config.toml
d_expert = 96
activation = "swiglu"
balance_loss = 0.00239
balance_bias = true
init_std_router = 0.00762
lr_router = 0.00116
tie_embeddings = true
optimizer = "adamw"
lr = 0.00178
beta2 = 0.98
grad_clip = 1.0
train_tokens = 552400000
Below are experts of layer 4 (counted from 0) of a mixture-of-experts language model. Rows are named router (the router's row for the expert), gate (a neuron's input weights, with its number), up (a neuron's input weights, with its number) and show model dimensions 0-191. Each number is 500 + 40 x the weight over its row's rms, rounded and kept within 0 to 999. Numbers have three digits each.
Before each expert's rows: "gets" lists some tokens that make up at least twice as much of what it gets as of all text. This comes from a sample of Wikipedia text that the model never trained on. Tokens count by the router's weight.

# expert 22
gets: " a", " and", " he", " res", "ed", " his"
router:457506470495534519563487512449519483442489455450480513485482518516438557487547536526597446596450536485512574501515490521524433467546520477517529468483514485506569581482494555438490466436491488480471516479529538523486494409458456495558499493486461484523451504563474494506406538479544532499526513490460426520502423461503490485412466498425509466449506469471560504513557508495534490573488524504481452531454565467535550504401538506534535498529526438553526478556481502545494532486470522506524409397532576570516495511537501523504444473561402495523466528546455544573495501511500508515
gate21:534485467545425457547448496508536484467516470553504476492506477478519500493540523524499513534492540497470515423384495509421485537552504512569492479498471524525485522541512506477520517465543466503396481472583491427541460488506473514520486499470460549485463495459483535512487499514528576539457571519545401491503455448462517550459527461465498498436468480459511480505539433485486504489482574468509535527481532563490541469449445500501519519552577565415432510548517530441495609499493492422465587478537496550498611420512541524579510555525524475548563507459472444515458490482515475488
up21:469578486486453429488573582449513556492417455538537455576434442517475411497453526428433525524451513504537544457506506513508561477502567574431482501510572533498446488489518447472501502422474481485459506512439553477492480487456477504446458469487546556547474499489517426469523530479412452503467406479492596522511500497544512456444467496486446498504528506483474495542461487505514487486566502521446449497553454479452501431513502430494573445498521465504492468470492404444499469535539463512476513512519502558499523575493515526517492469457546488481460497480429501518480455444460437519

# expert 5
gets: "s", "es", "as", "y", "ers", "S"
router:493505544480484506455509448499505493561529507580476538459510521503447507443506527472608436494439488535493400489444523493476534451373520574533532525451500511439450436550498452477476516458511493522452543422513471518589558435485457481496532539494559530486542447440518522495551546567439468522533568507503555505467494479473507507426517508430507529487495482539451494475561481415441475461502505534475493516521495570474538498443524436562491529534545478548469460516546546451456528461566525563488521491499506469538473547499474500484568505519558469469509460508489547507572520532560499563
gate0:427453457543522545501452483457523553491520536446507498485425498549501493540448515516509492466472491453439495532437533505502572555441528516371553529476549516515467512508537501510438501567522479553520502509516542456464518534400429486505439576481514589509476560467429520539571511505531418452487492566431533503488517532540523529450458453549520520561563483477478519436443438483467535573477468485545485500493455513437458470463486441497514480482488506548507527545495505434525524499502445507540545493441458464545508481534538463550487533551547524555472510409517533556533507542467477535
up0:441443506408491522461563520482451452555488524533507489484425450555472419442479461512474528512483491540451499396457515566464506511584467452530524528517499483481491525490548584509457493494517520497517512498486507476581445448511492470495475537469427438446506507502555481461463452411428468515538490460499507500528471523471504534504562470504507516421516483519469572566528511514531582475530517521462556527512563512491514565556483592490511496598421524440489442492473546476543510560480563493454470473520484561475532451491473458517532424498492466488480529469481484414513509580530468467

# expert 16
gets: "s", "ers", "es", "ation", "ions", "ies"
router:556446450522532545464525458493466515467448509523493544461505456489466462435426430469603451479514481546481473480461504486474563598414515508525475447517493464490427442557465421455460461514481516538494541458501504451495468462476491510535502535442596496459470472531547508477521527571474438515529518513502535458468554507536531515430522529427435555465441539512463483555493478425506471530466505556507525469541493505506527490513566554538515621509501471473505485476521547462469493414496485516457525466502498490519488565521464531483558504497561598465519494561488562521493563532566528532
gate4:513464464509507490504481550468514465526499373494438456526482473433462463521526471424477523493516420524510468443444458522569471516589496543518523440507496549560469518469465563477539501490536466488525579552454548422498541536445464548569498535483459506518553483508519497478587458501519455469496489475551401467498495527558507578531551493509495592460543484464478502463473498514539442581498538494527540496519521486459499513498546464555552486472516517511498486509578555462538549476469541482582514524501458480499510478553519513566497507543525527517541541547549499507423515529557611432
up4:512406447495512493498506538492505599524478463478433519471501471475519572461491526470478542510468403480454505482508451506531508441543489523484614489536452469505524574445543550448500560496510462505549535570503526405573498522495526529513577520499449552458449522507517491462495476476482472478528430491587419461525469589535527465453620459559484549481576490504476531443495580503484496552484500479500530581485506494506509492516533507526512486540434514464502508495496473403599485483468516491554581513539433474478472483542522525540510552519546506500492500542518538463491534499510513506

# expert 10
gets: " r", "im", "l", "ol", "ch", "ill"
router:473525436461567524510522527480481496459461504480443491502512442531569526430426490504471483486485442482511481563548495548385578503488510431480518463463547470561517525522518480598519454429490470440573446459460526498518542521562525559481526548462534528519521507463465528490554550508506473439512504500522459547476402536428541502490499544559593560456543429513481558500441545537546451407551474518491512426521475509567480532533513543553497489477452524442513561493459495522437490463486481476492517508459509449491452553496541535528447501540504489555536489538516501533464475488459568513
gate6:503537443496536525429457441477506499502462540468507456487478489535492465494530572516500500476578535539535552502496465494436513475482443494399544438526527528463453559505543512408495497553577499519524510467556509502549480443468548508461544462610469483490529456387546441529469531445485521494456557477495468508456515503526470609495470505516515414458512484503450527461536436428537485488448501504491436492465530537511531463540508475562547488477467483517532463470520418531512546449459420454496500596488526490443501446472534534523494500506499520521474538417475423510476503503470518578
up6:506432513550508531495485535511514501442538521507478435479540544522433514490506516503555491488474483574437475488482513470487433494476494539514484511371487485543472486516469495446473484425491457515469515517462456491540542526443469457542499443406556482531499521532504515455537374486473434481415454425484467444484525473456524481504569555478471552503507430462441486550593481521467502534476587463555555468481540451501493543470562512471549533551514542484431513491547511567511434543572495553477484493478540501537443537505488462482523526550539550421533524516436513461524489517475463554

# expert 3
gets: "s", "ing", "ation", "ed", "es", "ion"
router:544482473479540475514515452525489540460503507534524564483485521470464437512533482493617484458498466499494516470514469545545542511490497516520426412496492494474473485507456463443411411505424531518484475486471466485510447485494491497532502549403552498546523446575566486453458484506473476537513502482417579465500548513553502512500487546484490530496410515505505480586466426432519457580483542470484509512517459487513503455499555491485542602484516417515499499460525503499376480477489556492447484479544527503540519517519473445531551562486494581447510459440458555516465552521511573453
gate3:433478533439517492478438501491433500538464436425537562519492448540458464560488390518528532547560460456601477479521455506549485568477520529475535464539491472503489465527474439500449501469523528483530569575508527479516405522533549493436512556491512467526465505492479554537498418486460460567436476541503547539456548564496517471599468485502461487549481498501530495459511504587519532444485504461472507491525493504464556472559513539485496507513482517498479514492539473494477525524527533460490517591494478462433396465520480472585500517488569466390459514505541483507471526515463428485
up3:516488587527469456420517500446503477428467482471576526453484473500491535462447535486499557445499542539459487478472479503509489520527481441453449475481514453497481489466452527519445478516523535463518529519516547537506519493568514571586498463499466454476502543461517556491508570506539498526464452497405537494506464443534483634466520551493488513498441545515482511476541517513548445528429477496498516499504462483508541543480453481515392457441564528474493538511513494485512498495514529555540562384523533461467473468479483491473589477580470538563580604528536494491419446537484462533